From a checkpoint of a small mixture-of-experts model trained on Wikipedia.
Experts: 64 experts in each of 6 layers, 224 SwiGLU neurons an expert, a softmax router.
Below are experts of layer 9 (counted from 0) of a mixture-of-experts language model. Rows are named router (the router's row for the expert), gate (a neuron's input weights, with its number), up (a neuron's input weights, with its number) and show model dimensions 0-159. Each number is 128 + 32 x the weight over its row's rms, rounded and kept within 0 to 255. Numbers have three digits each.
After each expert's rows: "gets" lists some tokens that make up at least twice as much of what it gets as of all text. This comes from a sample of Wikipedia text that the model never trained on. Tokens count by the router's weight.

# expert 35
router:157144169123195126155105154101178071179146141120116126102070151155135113158127099084071089139156099137146121114084087155185160064096108130214118145128101160096159082110177109149129121162154069143077120081114103127096169094054189098099169172083129089111119092130149116141179128101154177144110147131077169126149057134080170126139142153173142136151177122128140141146135161180085176103157082111141192108094150124082141149143146131105123133167155102091144149146122103169126175164123150
gate1:130084134144125116122131097076136077110128088087123092109109085156155108106124176135175126164101139154151151157100090104140158086160138119093142145185127154101118114122154135128197176080099116076093106183108131159126060140112102096190132194130102111127131114136120152174148098070152186083098177101144226110081120163166140102115118165099158054151123156148083098131160100123067121131129117146133151095110168117176090152155117092176108195196106151140120109123128126115098098088120205
up1:139109154163050147162160064172097101160127172144142155092097156068163117142157115134161127185086143111156147081102095110090103136108079196127179112126100151163096156154138144111081116102075129116144164093120104102127174119168156116080154033173136122089089204168155123114110145163087081157131153109104114169177115102132121107131128141063164132139095127096182136104156170101140109075029101109094142162143085140083182127076133138102133115141125138126113147118120151149127074110125133
gate2:140136092115137104169170188097136177156100047058113150125145157091143164092118091144151063131120139096144185133072118129079126094095110175145133117105081104118126114121100086131136127110138098092072074156121162060133128186123129125148180054148119173129092187109133183128100086160113188090089128136138133126115088113139097149135138174172135138131178122109127123119098068091168086100125135145173085119113169143140154100151102164123165068153151171098103141065154177113170079114161162
up2:128068128163113166068162128150125139078143165124143156176173098160085161115132149143098157148132140142107147126148140105180149236108130060127149132217156140128130139149163166144150122142149118132144163134113184111174101140096138181108020144126109160118147149116110095078057183112079095176122128148117085127117207150148145152117110131078148140142118152130184125182163111083114158192141138074147130142102094089111118123115182110136103169148125109144130107150121090125120175112119060
gets: "–", " his", " |", " (", " her", " 0"

# expert 39
router:142072127176155089174163099163106089108149160176111066079138102137079119081216123186165154084116115102106171093137177117171167107161100124132145108086184089122159114156177102139126077077163210111082138120133096123096100112184090081143155109137140103126113151168212116139135144178102146122127136118180123117104189132093102078142125104128138089163183144056152128175149139100135106117162128109184088138105138179148125142097100096149122107154150094164146130103104137108105141153150154
gate1:092129140130149101129130084152056133139067135107130158144181161180160105100072130105140196165078174125090104142127125128149146122114095126158159147135091164080105095123141168082153129206128128118105102176128133140143159109138160147148141147113181135139104141091141088146125152100120149162126095132102119137139070112183103076150143116106076167150097167181140137094151140224151087089180101104160096127080105112097070135163101103112149187185141143127136127195145166095037084145173140
up1:187142146163133128138147115095097128145199138150157081133126081171140110149135112183107072145169120124093090144089189146144137173193150095120157148094143131162113126170126102150091175155119097173154082151185125118120109116128148089064132115129138146126096095198098070113207115108082063118158171112146137132149086140147134116121054085145166103101135137095135174163093102112112082101115161151131135103089105134169052152077080163127112063096176094090154130159155150174163133100109108
gate2:176132087122187138062155090139133172101080117122150113114092104139136180152147100192111153123133094105106109145141089110119118175086117158133152130154135172119105169133146129163121125145144152131089131169134108099165178095072255106119124123146121193156161149130145218146121192092072128170148070162145171100110110102129099152152139166145113110111176168108100141134136072119130171052154096115091131118133115123160163166156151107141057150159079103090141141148141171080153135121127136
up2:147142155073081153198075125127126115137141130128147135143150122132156137093155140125148092096117169122177131075130113118164109113150134123107099151096116119164141079136084114072186093154108085134162143086144098148096089121148021183098127136073113097107096076122120078130144117155155161080074160118075129187106133097149200103091104130111159160110059126133191095088162124117106123115082196114106121130118148135103162137113102098122151114102128127232117116105149102166119037112144153
gets: " of", " to", " by", " with", " for", " on"

# expert 46
router:106146138153124111134153077128111153121116160112172071097142140109057122112146132185154131120246143089129135132101115161095114101195024121125148132165107124151131158132115119132130133134130114129069103188197149094141071153112203166161141135150143106125171081102044104143156136125152096094149130126094146118160151120136093107091149122122089114167139103197194153103145161135137093119054141152170074140112156112105113126104137167168121102161165159099149137136133159142122056143170102
gate0:185147081074166208170114098161127164090077163097073129135092128127099093126150175089085149138134086098112173170087053107145153114123107178157141147099097177142179183121177123147082164071135116129109115122140124137159152132124089112106125131126120138076145098137085221053111092117131097119111117172123120096120107122117100159112123130154100099131119073201116177114087086182101118128155133177139172114155141107185129165169115128137149053127101133142177145171145123095131157107120098
up0:125156133173153143129146142121124092112152098107097134129140097135155145213123097116096109120089083100173146084109173170045109120091144115113054130124163110106143137215091155177129131109129112145147152138118177139087115119109146159088158097117146190091145120107112127098133190100131183054139081164155134179079094159099120197144122158138133117106140182150107095172190157106083159113111127127173118171151161146158109164167168141123141187137173109148132142172074118165216139141136149
gate1:179125067137180131052173139119083154164137157120140150107111206148115113145132114122060119118166084147112166112167137122136154151106146145119159130117125125106145062082159115082079187148147125127146116122150063192135112096130134143140129135141102107121104096146080081182091092179178166119191107111130107116144127144153081098178153226129127162168113145136165164149132126097149093073126138138130106125095173189092126142105108093151096117190162146122090137135180165113107169203130180
up1:154084159120110166153120147135059078174119109113105129087162097097124132183125140197093185097154128077165129099141138153100159129126127129164137114117133085094150132119155114123086159147197175172134132142170155129070108080159140144153185118145154141140143101126110132144102117099163174157191135191137116147104119066141057122116145180152096098180129122174158192140102123153108138131120111105157089101120131145099036145095111089100140140217105173099109056131150113166103135132204108
gets: " was", " is", " were", " be", " are", " had"

# expert 29
router:068119119177095132049118224152124080095155116133148167125094128151109110164145084185089056165134124132154147118095089117104166172111141124124165117162093116135177123093163157114105101162087124110166175162150107121109092129115106166150135171168138111105108085111106097113131158150135184143136080080180130115157091142107081188129072172092131086093202162149146152157123149096145160122100069085150163147106101173149117128090194141133130065074153116136094117094118120085114158086120138
gate0:120111115052148155135144126130167096069134079130144139134155085149137149129110070097167127132133127104165092117146153144163115091102112102110179183143156170078096152160119069088090130166196171158166053161123170193146061098151192154146148075164108126211129161092174079130157100137116115171137133082125130086095140156106122114173134104215122152118077120140119149130183081137107135127082134122113140109170163105103070154143085106098113138117167102136111108143134164156087098124110162
up0:110105117119074120160123087169160196097084086113179152136201055153163176146117110134129107154118144103092077166109173120176117137156063021121155116213124102104115142197108098134065131137112172111121113163154155098130080159132111162152110150130144119076128119118134132170157141126123106089178126170048131137133129113076120125137125133166142159147089082075118088156096130099133113146147122130161096120135185137149145115172105144127116076190082170181138084105119156129158116139095127
gate1:108126130107155143171166230115182128118120130142161138182177111104104163182108139130134111143137086106174123125067096124094125108175151166205180104155107082148159077179131138162124099105113120140211138131123142107122115131135161152149142134123149122057108100152100100150167132158099174134142090084142152104169147139089103145193086093164109099128156177142040166131058168079185151151113115158065127141098131155151123141146152170149120095152124075152141089141120124166149191106120120
up1:143062156109127076091125125146104161174106101141145113203142123087145076114186131109144166110191174103099126115070175145124131115062169172162129142137162121131198123206083096103085133110094139109132124129152189114117149130131104123147150140134102140106119101137170098162186152125167142187156140153158192079112120158135116130145124102183188116120157148155109085141092138110164083116062151129109229113087110165166152139080160096158163080128134144111110154178130146121148100129183121
gets: "o", "a", "e", "i", "u", " de"

# expert 55
router:147091147135041106101078057080148109137106124128132091120120127148193092098165088096100090153079125153169201137175085116101164107102134103147152098098148094101095135087118174132045153130073076124117147162123087107104175126161176139110163110103138127159149163100114139148145133164125114190112100187082155108139155176173166172079133117051143082092170090071134128090158142096150156132145129116096108101155131140143182125109172139122179116132142133120141128136081107091170164112097082
gate0:081146156118107201148155118111102119120132133145106115146112139104111124160114134194114091097121127200066091098117184118188148168189084140182103084108087102153116079107085102117128117109136144089117144162171140092135098127155104118123215119103172151141115149131141135107089096074092115126160115134129129142107136135099118077090111087129128103163127157122142087120070086114106159181178120114184137130160172102080045150133172068186071108087099074088079170110083138101102154150155152
up0:153129145147107130075189145097113202134110127139088144168137153141149111189122114174116121130112140137080131095103127145138161085104109176109138091138079068130120089013134145123110155144086133148182120184153120135142158169146075129084136193147156162130161105159124162170144122135170121111165072142116160138113144080127147089116152127137146043096184111156157134138131166107110137108160204147127096123120180145146120139142135058141147110126164136177074113184091167047127077166107144
gate1:188092136120097115142120118191116135107137128106153088137142131111138137069158113127100153061102123127088110159108158155149091144075185181090106115134141127147115140187162105101134082154076124131157114107109084184114072117118116062147114146168076168147118052069122148050128160035128094139099131072073086128112091096083142109143117113098149168098139189140139144104074129114117149137120111139128130127145108116180104129123062116108055127096130187134172192120123129103125114173185152
up1:131167141122134130167089118131118117177151109129127127146084164129176156129126152147152111177159126151155142146112067202111171128057148109114144163133140126162127096104072056172167247141148118103101114153069172114126171135099114136134149182137121064134185151160135113153124078146139192093174196127158158093179091114103166105112142143139069100158111098143149141154120167106133128105175138106075104116146054159074134161082162116132096109150134120160071142131194136130124127104097142
gets: " \"", "-", "/", "{", "00", "  "

# expert 11
router:133080123114159182134116107092142083132080191138116103110140123132128108166105132054156152149117176136126104099131095113109098103138172103126181085161131171113131163108179110118117111148083085156173124145035164144106000109142164116160171122115155148083155114134081100123145106152127128153092136124130165184094088121116158082190127127166174103128131173169081093150122144117131123131080167183140167125130107120179139134121129174091069156089158178151123155126127146210111160127132173
gate0:153133194152133155092136101091116123114142117114109096109089083146170148106122140121123151114156092097127102091100146159150176125133098178097089128099093117129095163135141192112124115140095116166078177109071134136171165149075148096059131088131089080127099105115181162188150143135145132101147143209196128110165101127118100118168137156124152115133151157203123159064089085155113149117180073140120118091173104118113139127080132139112189140149148033162142161173109125177149113052179136
up0:157098152206131090139152141149110136152181102126147150103085108153108160141150155098138183167138143155127111154150088146062179182115078124123170088105083156131149108125157112186154121119129108141194068075180207126156150145152107135111128077134102148107121160153186042117153086082180097170160187110120138149119165102062127092135140113139110126096148066084136073155119096151151130126113111115115121126161139121183111098125128120150109112165104167191158062130177116129094115098074150
gate1:103147103196164110087125131064139128114118152167129179084125165075126124101105153117136131144147128142126138137115152147216098159113131059117181179121102143109104155110115120114133136173097133178162055127176118093057106129038141147133079087114095163132092142140089173084136110087166121093086148117130140183110147146157083149086029071108102146114175123109122131121126134109113082129175061159146098130074082180136115126084122088102135079136141100125149101115117105124131177129125176
up1:162142111155088141100100166096124025106130156102113173124143160131127152103152130145120120150117162117087107166129142058207159128162153119100116130123143145148090135136120119169095149145113124124121081156134109138102106134135153087143127169109144116178076083119123145132143173101195157103077160152169090183162130114106116109078091119140105125144154097164087138164218134095141121174138091129092044125087094151197200104078174089158128086109128022136110141127169153136103137128131165
gets: "al", "ic", "ing", "ical", "ial", "ed"

# expert 33
router:133074188067137096119174122099093128115105125097083140112111115135063124145241096120124170120118102101122156138136150099071152108117095125112108096092129082108129175195128121113113079096098113181169164085112077136148129153126061120146094112139121129127170141107196071107101129168131133081103214126159105128107125125123109100148168166058116190161122147099141108106083116100147152066132116115155097130119140114168162164121123154152146187164170168132102143097134149141066142162185171
gate1:128191115134154152109109155109080139130121060110105169146139132146147108109108092159186146079196089095163149154103163168091132108156117187100179129099181144122120107119070118144118114155111153189099174136042197125085126151158168170120117103150174136084154074078127143150096205127141162133125102176133105122167184164122140173196179159132143158125074137154136084165154146123138162140109133128097123091189105120106116145122190122148123184111106090131109119170135112141113074158120079
up1:122124135148133087154147145108040119146108130115123224136161143143103126166114138126144098213107128160113195140077157096138130199149112122131122075059110148109171153112165126159169116109119130115192116092161130105199140141136182134162108137074153140135110160137136154137103111143121109134128095099135073140095093142084153121211163093131188123097138163137163177132098108151036135085184124189167152131090075128122122121146169121069187080152101147147098124112099136139143148107117107
gate2:121120107138177171127074102059157174167164087156125132111117109157106168104098147078109149157152130142091100117143170096140164144167137126134158083150112164152165134125119084156153118156174089153089113136084137125080104095100159149085098133100139151127110125078094122178142087145151132106112161102092166088121177074185086154152120155143111178131038173164165104157245097115136141119167153144122132116126106148142182119096094088106121096075127195129097124129125204156111142167073104
up2:129155141108180117089112122088170169081085093151160170113053075116147148069109107145152088104155137105114094104144189144143137100164151180154155141123181154088109128152087120106145148137173070152131163142134121092090143127113167163126152151072169140170127077143097111154119085142070147168156146105122125066139162130175166030188122161168117171116089099178147113081149145145157172122107100152078177088159136111085091155130138122127079135140090103129096117150114122103080128191101078
gets: " in", " of", ":", " for", " In", "In"

# expert 16
router:110096088121168173137176075176129171144163144093113115127164114100068084129109127083115122155175121113117158122134091086093114128121095155086157120188133124074118137144140157163124123118109110108068075120178161133118155171142161188060141101167160099139145118163109104147148157110118124059120079134117177164145151144131076129133131107177175048131150136088075149083094095153145148094115163136125148102151126079131173139159136113104170114119062134145180125143148106204142075183102219
gate0:110140145146187169108175113191158167182153090175153138135108126117149103181121124157148163060123191109127101111097168127119130078078087121102140081153123132117136121108115099172127122194089133133123122163166146147184149144143129140103124170124200106158136104166100117098155153141107121169110179101143157151140116081149143183142137159155152106100131119163150179081154137085166081195074129127177132124087144159152088155112116064097111049132082179140096177142098116108194053136150100
up0:142120133109131165122141116097100164159081133129075152104174109150151117142195094092100162119109112043147077126157133117130126121119141115123123103132103167086129093109169103102094086161116134130137139110136171108157147145138121170149074094142173101098055097117157165125096066050127124146111163071090133206177141206084156115180118102114096120112110162160115166122122150117089069163065082110181066125099129188131078141115125107105142165125100134104081144102191111077117090145079108
gate1:120133108169183144116131113105126100120106145114112107077119080123113121131147168144125197114136116087101153092139136109119249126107123123157182111119136114167196148157180123151161113131170111108105220146155173139116170130174186143106124197145185123133108147094162221109050173113145154171142104137134140114057134079127160125115130130135145115175124103119122106136126120137124178134158167124105120132087098113142173160097152130204106120151181170110136091086149168078141165075144109
up1:138107134143147159149148147130112093138052161161137143104198068127136167114141099126099147135081148104055162121139081106156116125119135096162130110101134136173141071149134087155117100109184086167120137127152179157099126199155102152123209107143157109078137172069127146116102174166156157138098121112122130103136158096172118105145095110162079111154147077132148127155048081086130123137117101135124075098095123138167212167046136105153197142145122193097150152108141137179151091106095120
gets: " to", " an", " all", " can", " would", " more"